Experts of a small language model: 8 layers, vocabulary 1024.
Below are experts of layer 5 (counted from 0) of a mixture-of-experts language model. Rows are named router (the router's row for the expert), gate (a neuron's input weights, with its number), up (a neuron's input weights, with its number) and show model dimensions 0-159. Each number is 500 + 25 x the weight over its row's rms, rounded and kept within 0 to 999. Numbers have three digits each.
After each expert's rows: a language model's description of what the expert responds to. This comes from a sample of Wikipedia text that the model never trained on.

# expert 52
router:479471528465488473481491522506536497545485542466507475482518504469522521498488510551538472482470492528486467514477496491548532475515476513516476446510484459492466477492534448496520527542495512466504500503441529477510453461513521499523512509520475481544520472504454537466543514492556534483496497488489504521525476518505493495501519502499477470515519512438471491488528498479460466514524481503489481477527485500529486506452474510474503524485509508502473493476474490517537531533472485
gate0:473478480497524518503509520441484521505487504535469502467490500475479497494519505468512516496521510484531500478468567479459510472479486452459502485528512484538468537525495524498469488513480466452513467500505486502518472502538529511504518466539516491477520449504507500488494471531509470455491511492463545506534461510478488509493519471490551453528505531537564465483471468473473488515490518523507448498523496503515498524502547523524521495508517520542510515504528537490495516469519471
up0:467500476487468492497488544487447524509463498485534498496507496529533499498524520445510490534484467482482510468510486480457544505530457509522533528539512466528444497532509545483493486493491509495476504476482535477501511504540533502492494492535503494468519476493483504509486536518512497535465542487502528572542488539518503529510498474517527499480483519525522488540486530508468478516523509494495470511530510557538513490507545448532546518507484472539497473470505488493505461489495492
What it handles: Inner consonant pieces f, ec, b, ab, ub in names and words, as in Ben|f|ica, Cz|ec|hoslovak, Gre|ec|e, com|b|at.

# expert 62
router:508509533457523545486546483503511547524558490489520520534487529474463500478492522473522516525465517508471484486485524525498503485545527497518478483562448503504493494464490484526479490535539481501529545476540477473516509476491562501508552487528493487494464489514475497475477506494497482525448495515549490511539500485480480500467464519484479500503497509465516531492561474546499530496504498504500480481507480515483467516514496466482500503483486458477507505512518522484539497548548507
gate1:525509508470469533525491530477490477520519491530519516477472491518532469498506481542511512466527526447546445499515499504531499530487522491484476504495490466478520535510491500528483502456503522507449492493497527515492475544475476502460502473514555531493469482503481514486509507438543483516457481503480522508472525447483505547467449499517498466523500466499485534489491506531455507457495493523522514482502516528508496480510526477558474503512558518504491488518459466497497498529486471
up1:469456479519443479491474464527482495489484499485507492535525527497506514489464534462514483514514500477461537516485476497521514467472503470494468499522505522511476528508485478486513523473549496501509540512476502454575512501530511520509521548468476499501515519468533493507557483514455544481514451508515471521519471511534522477539531458462498557524526503492506448518502524501535522523500490476508504510472510492492523493528489513487491494478492520522526513513507532472495488445531538
What it handles: Syllable pieces inside Japanese, South Asian, Arabic and Turkic names, such as Miy-uk-i, Katsu-h-iro, Moh-am-med, Thir-un-ayinaar.

# expert 25
router:533524491528525502516484511464470473504452513514503525545514511508524429483498486507523545499517446503518501481502513543512488524523459508498498510456554483475532508495495535471526487481499519507463498511506491492511505517553469481515478472460507546538484506538476504529530496444502493495544475494492475534502491500491523526524506537521517472502437505502526495480510492514500460484558537443527505541527469482498489469481510534507485470529496509534527474497462481507490486521497492
gate0:451514480520512500477507521504509539503483477535483489512473483490482523485523480481541544483500486509492464446478518509475515505508540506510530507493505498483512523549500516512489538495495500489470478535464496464536474513516481525475551484501458512482497464511494545485480478491565482486445493515533486481499515460513480449493501486522475471508500549502506545488530478464551479454509478497506512485512547462512548500532496516487455489495542504506506535522523482454493497448479496
up0:501509470531467478543529490462542486511458478466538477489532423495484463459514520487466471503488501513510507521501498483494470490526471526505507477476476482497533513476500487486537489481518482476493477474478569518511462466505502522513461557519530485534572493478506482511533525480462491481526537465491479494488490548493509527507495532484513472503488535487503461513523525509478478478481517493513486505501503488484462487496487485530549516495527491466505468550498467531486481515515474
What it handles: Suffixes that end words, mainly -ation, -ment, -ity, -ure, often in infobox labels like Team information, Religious affiliation, Country.

# expert 55
router:489484479494493537490484539447492471513476497501540524500465473472514520477522545502520500501506470546453482528539465514499530513517529528523466507479517458508520467514500485531471558463490492481495496499517482514479499470472523523528480457518474469520489500520458456497504471443518466524514521524499472521560488502494504507496502545522535483538469504492501524493547484491520517505468519517534532496513475479491494517484502516494500500529507464467499504460465520493574491514530532
gate0:458545500491460512501522527494510523490513535473536453508505473449491501530496504472511488499433498500485467482477527487521544477478473521520532497501521431498481502544478536508503509504500473506508502504487502464461466544490529516479524489534522485483463522524489484512514490495466498447541489479490516446521547499549498527482486533467462551478521520524513507482456489526485519531489495464493528481499470538518504456485471492507532510519489508503534477511495499520486518532532500
up0:515426508515505479503521491508491473519521479489516472516520502520531480498493485490482481518503501510487532563491567496461513452548524508525512506526515514465461526500531504524504483469480467445482544467511529505564536460512516479499497481502530470487534515495536477452495441507507476509466500492501550513501480526497529463493497514477501510486526482511518505507515537490514498445514548530474464518503490494478482518523459520479473537496504491489512517537505510546498480511484492
What it handles: Word-final pieces like -y, -on, -ley, -son, -ish ending names and nouns, as in Barney, Baton Rouge, duty, army.

# expert 33
router:529485482490544490529465482494562474489502545520441514479499485533483510544529454480494544497523507522548514530523430495530502503503463486477511501513492453485490477498510476499455479535533516465507509477522485498480473519507528473506521538526468515440494514506532498536537526553470524488538462471509489497499502504480501503495479485484489510472509505499493476517538520490503547537472479512533493518464488509508499547520502530521489488537474509480506513504510479510532504457463518
gate1:499482507457504493477534487512476490503533476520554446492458506474503477505524474525502481440508510450516556535529475475512540512490478520524479502517470471509500495546480477528531499496539471506514489487547496484494526501522520504454533500523530475480469512496491475496478490502507518489483535509541533498505509523483506524530515543540519497445490494528496449508517475440460522517507479511488536473493516508520508478475515545502501507494491543458493474457523508508535496468493540
up1:429558521488482511512533518481512483487477470480493526510502515525486489499535524491474504533498519473504491511517519494505534509496526497456487520506476516526477533525535465500486518517517503556516493513516515510501502460472555502526498493498503475500531502475544491512477521528485470543519533507514535504495458514511492535510527529530506458522475496527463498445446502468511530479447461498475478501534577501490524471557504478533516496497494514487500522501520529513490517503470548
What it handles: Punctuation at line starts, mostly list hyphens and table pipes after a line break, also colons after infobox labels and sentence-ending periods.

# expert 28
router:496507468489535497507446449493478508467489518501502486487506478503499476507474481508513558510507484487565508546493520509519475483474485525494466471464502507463535524485510481509525490493504446488516482484534517523506513512468516465508468493512466495506498535509526511493526549524501518513513459490494518518456528447537483541544513478524474515514547491442462472489511521543532523515469510498488504499507558475510498491558502461473516504494527518521528478490514524525546509525510467
gate1:508448473544449496471519516501499533499468479475518470518473533519540479497550497525508453540515535514509521497482526518472499523509488470491508508503533505494508504469509536495541500493464491530508457491497504498544489508494486518495464495504591502520486478511515474522490501461492510471505496565496481481486490528530481498536482516491489507502518477499472492557509497527466483510473520497507494536536461507484530502546488495531523520443490487545555509477480517491505533526476462
up1:555508510516505528518536453493489457466515480500469458528537456493489501472502503480449501474490487478515480504535477487508504512476490496539463495502487482493492501548447512523499507502575517498503546560509526481461517506555498491498541527558459495485504532503511480457500521522525513547512505469516527485515511487502499490485510541496473515460483509514522519468475529515533519538519516506474482505474504523491480505484508536530491483523524524458474504531480448481497487475508510
What it handles: Digits and spaces inside dates and numbers, especially the last digit of years after 19 or 20, as in 194|4, 198|4, August 13.

# expert 35
router:483481518506463533486539474533496487533530492497504465513520489508496510501491503445517461510512486463522509536474486531497487493534546525527526486531498497477486508515485497546464466458490448502485515467526474474454511504509478473517553457480558487476520497526506465475458446484527501564502502569502542477506494502524488503476488513471502495468512542483526535496520505523487516491514488515485527495492522516527459490515526460490483508505485458551508515517527488502511514526476484
gate1:441535474494462475492466502484469505487505469475486474493509496517477495464532471480488512477551527518489499504517519510488475484478539490534516506493478512483542510552483506481524477496492514525486486504498487486480497471425482483500477494473540519549461472469528515519506495526516493487495508517473539532490531518532542539509486547535506520492457497520511482497457516506502500490506508563508490488522501462549512455482535494456513507459521487445470508461486503489517486464456512
up1:459479547477503479488485470473481450527483460464461512494489532514511474522496503507450518477485588520480513525495514523505517472457497462495483446508522489500505505507476529491509477514477533514510443551486516535479493476495514493505476492512514484528530498506505539520485520510502468483532514584497468498507527473519519532531502489463508510472511504508488465523492476520505515496464511518542474496535515483513466485442543491485495472496468492503499517464486512505487484455512483
What it handles: Biographical narrative tokens was, were, had, would, he, she, and word pieces he, ow, am: Bethlehem, Howard, Birmingham.

# expert 6
router:507525541493489487502477503452470473527490506458539498546503553529538499505501484471513520472474507495514515507502506508501502503545469487478478534473502534499483476496496497462510489456471525484539462523458514507514513512503472475486502493495519526526547525523466504502492535474477498524495486493522440516507444460482526572512542537493518483455465528505517498475495501490516464481521470479545493490536488517485495460488518501483503507519478567494528483491447504470520532506499475
gate0:515475498505513502513529475509476472454516479475484534473437486522493475483492455515483426485424496497491552548490477539529491520500513504516490529473477467487499522483513507544492517538494483485505502527539529462524482491522484516486508485491475505521482495501522504497528510489457492469502437470516487551483508534455538498539481522477545480509497482502493538486500503498477472540516521480534523506512513485491478553502509502520497489486490510498561501459508500507492540497483538
up0:524500518490527535490526496528499498499464524494487493502529476504534526487457527526489531475483527525514515478524506502517512488544492574479483488512508493486519515469478534528546500460517517544499467466506512458546484482515509518522481483486487452461507501531516548493506473510493525497489500514490496466553467498502470510499544516462499549467513508505474515501490504501519473510489505481502488481498520532497548522498456509556560501480576531518462519481490553496522488509483475
What it handles: Final pieces completing common words, above all ordinals like sev-ent-h and elev-ent-h, also w-orld, m-ade, n-ame, implic-ated.

# expert 17
router:504486492470492507480463516507486555532489498543478509493479466483528517533484476491497491529496491502486503476521469460558507524489525551499489452467495539539491447490508541502468548515490487523478516536488472486493484530499475507465467504490514492523481494506492541502468495539505522502462528467496569547476457496495439460467489484499518463512511466496485504491464468480494527496473474506520545541521491492485512518496514532545494467505489466515479503487519462527496504499529518
gate0:541482484494468490495469533511512521495535450546482537477534448473496439504517494541512507507488501468474495488498501508511477493466538521526461464530522491529522533507536522527514486529501453536498499449479516480487517506548511499463490496544504511508520507488525507508490445505496503500463494466522525487473495441528472502482538518513498484491522511512484483490511498488497533513455477526513534515507539515508515508518458495520505450521539519495525549511571487486490485488531510
up0:481494492466509547535513489516489499495514466542502478538493537496474488505485496467506489480507548493457520488501538465516487447453512517527503491467518495466463490472487511531526506515520518473481513472493462523516536538509461506549509478519496510518495492494553532515518465460520510466485519465489471497482497546497452504486503496511500514449481450514516503466524509546515485462493494497462501464474542484496526512547523520494543523471498548476475504534464471498481513466526501
What it handles: Middle word fragments like r, ar, or, ur, al in names and nouns: Elrond, Church, Taylor, Medal, Democrat.

# expert 42
router:481489515505445534513494542532521474508492459526513541473505506508515482502503501466529494476466487484502481478511477469534495478495517463483506523495453521545476478474493510486506533482517533542531465477474491460520504509524473504512528502487512527516482483490475547522487525519518552469493490465454513496508522500463532544480567478501526468504473464491479478506423477491491465501519482503510485550484488492506562478473511489513491490474506513463510454521463518488475514475521488
gate1:505549501517558517531456494500548537492548512519502492498470468484481520532504464506514499491481550463461465515467502535535487501532496505486481471542513528510511465482536494495490531478482481514526476520472475476523532528526478457449491498503491484476510490518483497505538486536499505522476487482501480474503505451549509485499495456524484492459495470495483459489503525489484453519529489527483500446519530510498489508460529503517503486491523522457471505556542499526522535494509474
up1:494511512546475556527500473465501443548535557556457501484518534509512495522536491520442503520504455525542539482510517514495515524496509531477479477520476518492464505488509501514482456486484494514503517487486536518471505446507498510521507510516551506510518499492494544508495521496494539513462521495495529514489470490520501500461516431502500494523472495516537475527475506496488517470497494478529463496505497493474518475485518450432505498464527535495497522509532487473492515513499462
What it handles: Middle root pieces of Latinate verbs and nouns after a prefix, as in comp-il-ed, equ-iv-alent, dep-ic-ted, opp-os-ition.

# expert 58
router:517521489509481468507485549503485504501472513466516522515506510496542483491526493506550548478484457491498457466513510519485511523513434473461464489479516496536518503504505530476548533480456522521499478535449502484479486472578482523465502488494515501522535480511468514509533531463496473503482448500469480527474460496492513506509567548487506494515464530520504515477482497484492485495517489506518516533532524497483537459522520526503504479488503527469499518503450521486494507481459498
gate0:503474505479530496529548506537520508513500491480510484480486519505496537523515499494504526494482515510498500461497476497523536498525484478528504528464554515486517503520489500500548483504477515496536525497504465469516546545484546527527520505516518507533504478522494447516474491506478440509533504498510447477484556471496496442487483507526485549525483492525519479481484493531493523564527518516489573512508514519491496470439488456477507478514474545498504492499518539486459518511487473
up0:521517481545528532461514506524471489527496462502523552489506483470460529496488498472533451528516493510505491483470480499468472541511524488540496494529447493539455533505500532474493487446494538500499525501492454485554478486515523556481522532474480504499497519542523478494505518484526488460493501525524471480491480522433493529473461504485525503489475491528520515477471540481500476508475520490525517469491516460521486490460515498491522504497468508498501498505526558522466529512520525
What it handles: Word-final suffix pieces ent, ion, ation, ial, ual completing a word, as in conting|ent, argum|ent, Consecr|ation, individ|ual.

# expert 59
router:522512503518500522504480482485490487474501538516494484507481505498456508539500504459485504504512569529516551508506504472521507460488517539510481524495497521515510544535557473493483465512542491464538498530554484532507472520505550494495504528535480496464474508499538489491532482532516478484493501482529499484541513494508510504477494439497462526461547513531507461526517520491483459478487498484495496505510500497470477529542523458492530523470520524479527485520529506543573477502480497
gate0:521522487528492500513486489520524483497490497532553502534529518518488509478519439476502493487501482505463516511465524524523504479473474503497530536495548491479541531514470491497520493491520487495513450498517516511556483557476511511500482507503511503527522480506503460546505463498519488485498506478473491542501519555529527555523498499477503518498466494474540537512494536504478495491538492469528502565429479543538470519552518482508502493489524485535517477494493510554483474494482475
up0:508468494520509517510464507495505479503523533512445486516479465516534488516489514555510511483503489481461472517504501529534530493461528502468428483464439475494488505495513503507455509493474543507490509499551486485468495453487487483540484501504478494493482536488480496518475512500490511484537487543500444520447468450503538510490505499529500487512518505493465487481474491512523522509502527496477507538489502459454495517462519520508441483554494488497473503502512549473475556499520508
What it handles: Capitalized word starts like C, Ph, Sc, Th, plus abbreviation periods, heading == marks, and Cyrillic bytes: CQD, Philippines, M.S.

# expert 39
router:504502530528459475485495451475483496467499496536462469476474544516530472517515490464511484506464501490512469509477478523495515487500455489470489528489501481511497497524499517555458484510511519488533460488555551491488491526530532488469485530515499555514510501516505478516521464492501455531547464498479513506495530496504541526512477530491492520530511520531518472500451552482503539523516505457551509523463520521487513485499515512550506522506515483497483455520453532501503529458486492
gate1:517483511477502543527469496505459510523517427467502513520525498522520508522490545501493495506505473462469508548489477483531532529498467500509473493533494476522492468513523507472500463478452534507504474490522502490472543521494515511471470493528536503455500522537472517524533520470497496525497493458498493523477516522493503486488514513522512505497529529511478569487512516487512469505522541529483508519548500552492474475498504444492511478488514492486496479537553564493473511537551487
up1:479472503474512500487520507496490489456489514461496491476514505499464492464462472525465524455482499491509469474499508519492465498472503457407497496502507459513497548513469514497513540483547508524515509512497473486532478523516483526544513484538491523509441491443505530479460485477534506492499467518518474507535457498532474503488508468471463452505504498472515513515517494477502483480469480474506478549460505455450501510504500494529505491547500494505506531527500502488547510480483468
What it handles: Prepositions following a noun or participle in prose, above all of, also in, for, as, with, such as the name of, one of.

# expert 10
router:533519502507539516489537491528480519549492519514509470452508436436480547510497505476535487491475500538491513491518502464467521499531530518524496459532556551541486486471529531536509515512513512494491506542501499516507500544498550534444504492531517477509495490468464496508501506510490468484490527504534546493525487503493493495456520516466475492533514502541510505498464486446475469495482463507521512484529509500483510509483485458478520468487488510472510477483495505545533494515543504
gate1:504495433519506488491482505508491482460490508521456544507496528555477493496493503501490514498443471524482513515515485483493541461514485508479476506463526490500531498455490498534519464430531540512487527502532511532536498548552492471486497415467459502480515506493499542526481487536453519521479515492517514479483494508516498515487505529509479488507444497515470451476477470518513522460502504499520506489481481520519500455493508485525522484505471501491508510515513506522493507452538526
up1:551501479472523489496476504536511474477507532512474498504530475495478508484443553465481441483458493485460515472545463497508547483500530545508492502461505473528518479480502489469485511494514520518518499518539488512547527509535552507494470486469474500509532496504468524508485481524511515504463497502487523513525519511548492492519530515521497528480522535559532477509495484495536492517478522473509491499518455510553549479468463489482529529504471484492472486527517513547523520476511483
What it handles: Word-internal pieces like er, or, ad, al in names and proper nouns, such as Az|er|baijan, Ac|ad|emy, Sup|er|bas.

# expert 4
router:531459519520499497509494545490509525501535489521463535491515503466486512504452509508471533494495560520469552486519468500498528445518494473512502465491496450520479496511513463515535469525488467522454487501532444527461520498499535508522462474466483524496505490499546473475501502528486509462498524487528508487500443475498492482534511483510495498494542462523512486531506460478511462507477478481486478498500518471490440533512486539514497440501518525513496518501505513488477490540490545
gate0:472492473536506479504505532507522459481522556503485468474552483530513488495482522487512515539455503544501498500527466519441476488534533490463541490480515494501524518522478506505467499500514501479497509485494484479503496462532453513533507500539519480544526493497484505490503453530510536466500517491494551482470498489509540542512477501515559492470531504520484532491512470534510516480494459480494480537468517522538565479511533500520543529504520507479530484497496463513554503498519513
up0:525493480485504510484512472506550463484483471515495447483514513528484531472491522454513528512496500508483527508525510474477477510511510529513503515452506501502454476536447485453465489518540501509528516465477506499515550490503531486475492476516521486494464500465510540495465488498486466533481492499488539483491498491479474529492509456507459549480532514475457546474492476498511480490491519498509503454541471506510539523493567483509518518495474524524489469512509559450466545477509501
What it handles: First piece of a word split after its opening letters, mostly m, M, ch, v, h, b, as in m|embers, M|usic, ch|ronology, v|otes.

# expert 1
router:482514477466514479443525488495552520467486532480516464484505523495520518478477502470504444516517476505524480524468521495512530533459485512522501482492506496483506559516495473505518520520552491451516483476537531503481532540480543516520544533516489480463472522505518502552535512522479460515478542473520518488484517515488476497499485489502534559490513531537476458526540506468513509502525488504501522471508474512507507504550490458496489509461504527482543478498503527543498467484522499
gate1:572488527515490457477532518449491546458501479468534503470509522482478483539499481485481526453516498515499501536543502512542485506496489469500497494546490475487516444511453506534508499483537516514518503497526503466502520492499481467476493480539500500482529482466457521519484477490534493503496480485530512504533498472536543464497502516515488521507516529496471494496492505473481539478518516527507484521483429492517505457505513511563548507511535527495483505499483542502506535559494504
up1:481486499470490491496500476513515487539450515513483525530451484508550526505512505548507499495531474503509499505467509502488455460525468522503477514482485509535491529509504442465445507478500512460470505490527502555534468518538520516525516496487505494491476473533550503469508526453478501499494530540500484540491496501521472558511532493481503478510491518462463536504491473509529505497485491478523527530524552490447490544510500503460458481526509495504509524495542449493518536478491493
What it handles: Articles and prepositions such as A, the, in after of or at, plus the á in Fernández and starts of War, World.

# expert 54
router:531471459494449531533489511522516522486515526550494548541551470492517500447551510510506517506494486510492519508532499492464529538512527474485470501465542490483520501530511491478505487506468505512499537497513459512494497487463484480478484513456494510518442533475480465525493485489461469531483482472508462476456446500540529532523479523513556487515476491520478505476524515508557475484481491497528534493471491510466509499498458506459526490481527508539514505502496491503489465498487488
gate1:496471510467498505466508501496490495533494561515484530485490515516523535536487527479443533456486492532502510507467474497461496484518486500517482480526476462495531479513522487518473519509530509508467530498527486443499492488492480469479528474490495529532534533459509500465486475514527561476529504481548472505509513479495490518503457436499468526522549525517495461493507476465492466516516460455489468517490506509504497497483518512470517498496497463487533527487541465495481508467564484
up1:466506540509500493466497554487514552505487473456556514538515498475467497531529440494508491522498520500446495485493479509525507465509491526489528485514525523524482534525519519501542491522529484449526483477530487541501441488508500490494482509512466491458499519491544537522542506502491479499465495527493543509538510464531476513535495465462491529478498516489501482523497549482513517536487479478488505486488545455512524496490493456515553503513549529521496494498519498519527501498521529
What it handles: Words and pieces inside == section headings like Biograp-hy, Galler-y, Pl-ay-ing career, plus number words such as two, three, year.

# expert 8
router:529505457520480501454519547490525516463490497540441527508490477504483519519474516514456484509497548522462521491525470519482510434484502498528490463514494484495547513514538517525504503518500551499463507509526478531496478486510487492510455505465508507480525495462532491516492483516497479461508503494503480539486513522515493458521526471501483502495536491536515469555478486449495514541462495479514458515468442504520461540509496530490513493496524540511523519478502463523473472532512524
gate0:498535434479519481472510480500506520487540497464514458528507492491509500473559527556510481490535498465534493486512545508513492488497521496493466490491509527474475512505522512532483493528487509448468525513469469510515558495518461504508513501512474487504549481461483515528486491464532525512472523563502488491477505491477506523532527541535513506486546525521552523463462503455461499487474547492496528475484484515488483504552485521502527506464524495509474460521510470484500509487485500
up0:534497507502471508468495492480509496517494492482481506476502483502541496490445494502478554481505475545479540514501464523451502526497513465530493534485472449498538480513474543492488518522464486493541497452526511507503502516478551577458516536470533485509498504486488511504488474484486491491473500473465530515456470497559506464476491514490525522508482500500506450458540514515512518499509504474551483533492502493522520533469531464500464523520496494497468457479457521511505496510508531
What it handles: First piece of a word opening a list item, heading or table header, such as Pl(aying), w(eight), T(otal), rec(ord).

# expert 19
router:485504479471466497475534470510491551477525531523477463476498536476468501490474510539473483528485508524450500531500564477494492495496536492497524451542497512539484479506525475477527520537533496472509493467515515531464499475499545470490507544503499447487512508490509477494497484508494491518514495518542512499515534488467486472481505505466466545504519497506524483515544489521472477493471509508507523447517516504491472559517493495493503489439476564490473538509466520469525488494509536
gate0:474524445521473532487541497474503512515499496566532491480475481513497480478507522507514484508507508456484476480526523525480483561494503507531468491517514483516506520470461534478509519524507542504471541487513517524533525484500526483496508546494480501532474504550483516472498462496475498484474459490502525496509500504513508507470475541497499510498473525521519493480543536472494522541471490487518548504489470526540535533473510450517531485518476522507472487498466553543439535523531512
up0:538535551504504493540474482510483482508509491447485494568528481527503537499492489511526503535474519496493505523439457550493503524483503526441507499481503471497516494467479456536487465446507500496511513477488448519501504474515490513504481511504492511499525514496523453457521497482506496505492480460507511491535474480480494475522504518520528520495500502471473497486499537462526475510472495507452504486527509541481462466529423541532509491505516467475511499553526471496494506520483478
What it handles: Byte pieces of accented letters and name fragments in sports tables and foreign names, as in B-ü-yük, Böhm, Sá-n-chez.

# expert 13
router:498488532495505527492484516436513524543527472552467511500470467478513497544510498519504456506504520489469510484532489525503541485506513505524476486470499483521517499462549508511446526490464525511455519518499521515448467477484474503510457538521543490495528480506507470476543459521478516478478529500470514529484543482548499442507492520514511471523503464500486507491474463506470484525490484545461525498529519538477478526488512474483490494495521523462490510472492459505469531523509518
gate0:433476511492485507488469483526513500487445456478508469499519521490530444525481498478534497495431483501479460500521519530533494518505479502504512530474514518487485432527505498489512487513451525491519511553486481476475566490503485505540482496510508487497480507508510501515491539448539484491523476483476494520470530548504489511488477490504489469507459538479529486445472483503508529538507514507492524509502475523523495503479479521519485531535452503489464494490445517489521524541503515
up0:491579494503495474493503497496490469510552537485527504510465510551553523500516454496517527514530512494547492519466483476476487505462502486473512506518492507472521534481509477454468477456528489529511427490538510521475452495488502472490463521504506504484512526538493487517458521537476519522490476500484497470514510451524509514478476510480485495547491526490498499548460507506477517530539523504505484503492524524546517494506460481492514507511511506495514481466525568516483514507482463
What it handles: The letter l or l-clusters, alone or word-initial, as in dead-l-ine, torch-l-ight, G-l-oucester, with related pieces like cl, kn, sh.

# expert 27
router:543529444484556504518527483459533489438470542473481493500502502543478537518498474494521527498492525521524493477499522488484456466485499427532490482487533448491515527505490457465445467505517509502451484486506502521480466533497484543529485480523494527509465520496512502480518468507488542512525522512480491502486515518516523472517490454489489501490542485494499480509553528512500478479501461475458487520473509510485471492533473500516510458514486488531499490523531487535504471507494482
gate0:540526474514509493517496517485485506495508476513503495515539469497529479515548512475494461501479512509503494477519485545562481519526520469502494519496522516480496491484504499548478511473508485502519526493532476490486500573516535513543460503491510502500503518498462493508540486537464513502456456499521486508458468529527508491487482515501528487484466480464508506524492508523523546537493488522524458507494428521587529500489492507516504497534504474520543516523469502557466525504494540
up0:484490488528497506512477492556498469513516467509491498491502564465489498473462522499520491465511529493469518510551538457523530487516533523520509480474515501511462439509482463503516564530513511514515481486482494471503540470492523481509529521506522468498526557500506490495520509481501512500508475409491557490492510524488485492492489502486488507490531494530509478494499519483504486556489488508511485450525479493531514522529515477496502495475468533495460455457533471476528450512495513
What it handles: First token of a field value after a colon, pipe or opening bracket, often a space, digit, slash or quote, as in NRHP reference No.: 9500029.

# expert 24
router:539551453503532487515483475478510450447510492467481513491514499532478423550499478508508527510539470517516479511532469472504500491530495470494490483480523463473478481513492484518473488507524469516524525524523508515502479531519491483498523539498506493483502534469502484527506475516461487490523475473462501471468511523517535466526485485498508526461512496461526443502508545497506540481516473516507478559481458515521511458480492542527497486474484507528489510491467456516490514495478545
gate1:471495500541524489490483537557524471480521465502537467498470467496530465514482530487500514524465476431501470488496508541511526492474507540535499491486514490520478487511546484525487484524506482491488536469518505522493490506500474484515504498543491466484523490474461487487466480492506483504482467475509461457496526486493491524488485458484517496489493497489518461520559532467535535535483445508472489502485502463442501499520515507530558542522511479484471529466482474472496531533503527
up1:541447500493492545505512470520535510469510529490524531481508492514501524503523496473476510513554486528500479482499535490523430514477506533506508459522498502540469474532482516498531497488525496516503464499496508451474455496517539500529499484552477475481484500525495559501524507505532526506479538518519539546525532469469475476516504500495466509496479497517502503530518513503513492467520519508463508518553476490535508483502481522514481489486518503488512511535456528540563549551483488
What it handles: Pipes, dashes and equals signs that begin table rows, cells, list items or section headings, e.g. Preceding station |, ==.

# expert 26
router:501470498497514510473481496481524506553499498480480467495484456491491492500492555489474450481516486480508520523449512485509524514517542542542502509529495497504515486525536498518458472500498459504476489479556494488480484491496522534478522472496496455462541490520524542472535487474472471510468490542512488471545431527522490497474489480456527481523531515505522541491497493477475509513506498504498504492491542529449496536533453457490509536509511480490535530521531493502531487532480481
gate1:464474481478500463501492487504509500529534480490513539471517514484542512519473482535497511511515513478514484484460506481506524496560504467494478528521544538513498455517501500519499535477487460497547491473512491525479471497487522494502491549503498524481505490475490535503463484419518485498511505505528498495475467539524509509477527517505492444493530475504440527459480528471504525505524462502507549537512492460503482457481501475522520486485479492507526505499558472531509479499572487
up1:530493525516469504525510506481480471487512472491516483510544453500528496523513450465517511501492460520503482480513444538479476537537510507477522465517466515516532546519499521505564478497506486534480545512480523489556454543478470532516467538499520517485522503463492488504488485524478523507508498490483509511546482486518486530444486497449537476466506496473516532515496458501475516514492486484499506513510479528473531471479455514485554525489544478511510476508501496515489552485496489
What it handles: Inner pieces of proper names and surnames, often after H, B or R, such as Mer-ch-ants, Ber-ch-ner, Hough-ton, B-ish-op.

# expert 21
router:484479512508524501479505495547530502492500505488509453528482516501475503533522509538530492511486475496480473497513507510516527500526502516474492533488538523544496474482492505504495557484499533502498534478461521456461541531488510531552519528519496495537481452529478506551502491495526549512459498493502487499504542519491444492465479543476511483485476499466480514477543494546459551505507519537485501543543463495512452492481507509506462538486503466493500481478493527513524551509504531
gate1:516495540483512473481510503529502491515496461523515548467530449514466504530513494551489502505489488493479493490473521509466522498490513484514501505521446539561491517516425512526539489490522526466504484504522518523482484491488550436461517514504489510476486460476486498494480519506516483508464533493533514453524526461480464447486519458519489503452490492497522547495492502506506526492490517516503480455502474470525548517519527476478513493522529456522516474496496543511487519476504527
up1:468492552532459518501468476516503486457464481457489472487513456516443515519499509438500535512466502478526485441542521479469501525479498504505528537532444479529485523529502452441488479495506505526536523530501497482498496513488490487513469495465519490501476480494473514514562497503503523518495518501515468475494510496517467484467516479494466533519482517503492505451496517559541504529490513494524506513541503526520491442500529501488492512483495471535504481502469542475500504497482502
What it handles: Middle syllable pieces of foreign names and places, like in, an, il, el, as in Jabouille, Virginia, Nouvelle, Nouakchott.

# expert 11
router:474478475520445504495465508473510469476501470515501511478453479514498505524511491507490453549501542495462502513513499485509516440488513494518527479497455534513544480491500517531511489511507493530495510493461460510529493443470472469528477491456454477501495484506519489481435496539525509484494536470527520523509518498519471444486499476452442518514501520506493483546475470486480504506492488529510473484526477508473522533528500524536534486442510519475511492488515494507489511467502545
gate0:512526501484492471507484495491497525498501536544499518489484509518490516477456503547479482495491487479489500490515470481510557525516484465462529554458505463494494507506487541469501500482477521500491470535487472483506415539488477513434533479482539485538510538501507482489482527519487480505469484509485471484487495471491548527482466499519509479502537471512501488463471475543502496449495552520521505505489489541534471515467506545537484456513482505548512469487507517519513492494474494
up0:497530477507475481464508486486520510520462515530496525483503495499477517498478481513518496487486474505502465472541460523454493521515484494501530536466486501482505482530505504475515551501477526505444443528486483530500461517494512511436531501476472477486572489502487449452497526489522472492458488543474455512527506476535518494489466510526488501473525530524533498515481543472499498531475499522506492478456476489517492513509514521504521437524496503550463517485464532491510517496518465
What it handles: Inner word pieces, especially r and clusters like pr, gr, tr, after st or ur: astray, contract, current, terrorist.

# expert 47
router:515513484496509483504516493529529499512484481439475451454536474533433496475503461505484489492537466504478518523536479461471505506486530504522478537517503488471513528517529484489496489501482477569525511540514483491555460531518518471487470504493507472525512484485489526501532475516504505505467511556506534538508501508498462550524488519544508532491514496495499434483508531487538468487501515502557536513509510524474500505494485491461534504498519527500527503487527474539503499504508461
gate0:495509473497511520514526529522462512478514494506477537524470516477498473505450535546487509495469506511477500470555500479500504529475526500539500514509489505501498507531486495477539497469492548456533487513496493460475513513514452511513467513513494505516525497542470510473494452522494457508487502499496514491506520508489518501525566560516521543490468484569480533531510513495531496522498497525474532461504476544517544476536466532506519462511503532525506453517526508491515516552475477
up0:543515476526506464512482528537487456492539514505476516491505490503505478519510474494461483485531529518531518452563528502496520492467520507542476501509568495488525465506477480476512510547512502492531465553500489512490501523514523507482480466484499496487539489518520533492479472509537467519471490478477536522545546498554484488499508485522500495506471500511490476531464511463480485523492513490443533521452508491527523506523504455512540500494463510509537517447505500514541535503516475
What it handles: Final pieces completing words and CJK or degree-minute symbols: Northern, London, Silver, Dawes, States, and raw byte pieces.

# expert 18
router:527469496496479517511508486485425558498491463486523521552439502543482512505504530471480492502486466478527518526483437505449496502513525508497537527529460523495483476535501500501442499466489477505528501490525455500498517491493493481512469479509525478486515471510551442474442496497528507555482513505524496464455512538501524486492504473511518493541493507519510490462503488516532489513487475539526514515482502482483502454501506480543487476514497440513482518489518489514500509501495505
gate0:498495497511493476481471553459481494469500523509462517531515444509531498460491511474507470551576534512520497484475486527528513507498548498475525486477516466495492520450508445482479496508492508497480488496521476530487438525483493538495481512490471530497529484516482495507485502450467491512496544523463516529507510530498451493499505501501532496518496527510489539500444514525520470538496479500527503513492519510512464477544465532502525446494505488486519557477474468483521480509493517
up0:506529484527481508485482471526487457478479505475573505445514480501488483542519510513530515512513521545534501495521480488514479525520490493467512491516483505503490523476529581478525525498511542480491511546494554520486526492533498531506495530544485494550480541500466506486502518477496522504503467484444479515443488492491558513493534490521499492498534488512522538492485492514470488442458499487474498500510484460476512533450485536523510497513530522482482507480496507527504525528514495
What it handles: Pronouns, relatives and function-word pieces such as which, who, they, other, those, plus wh-is-ky and oddly split sentence-initial words.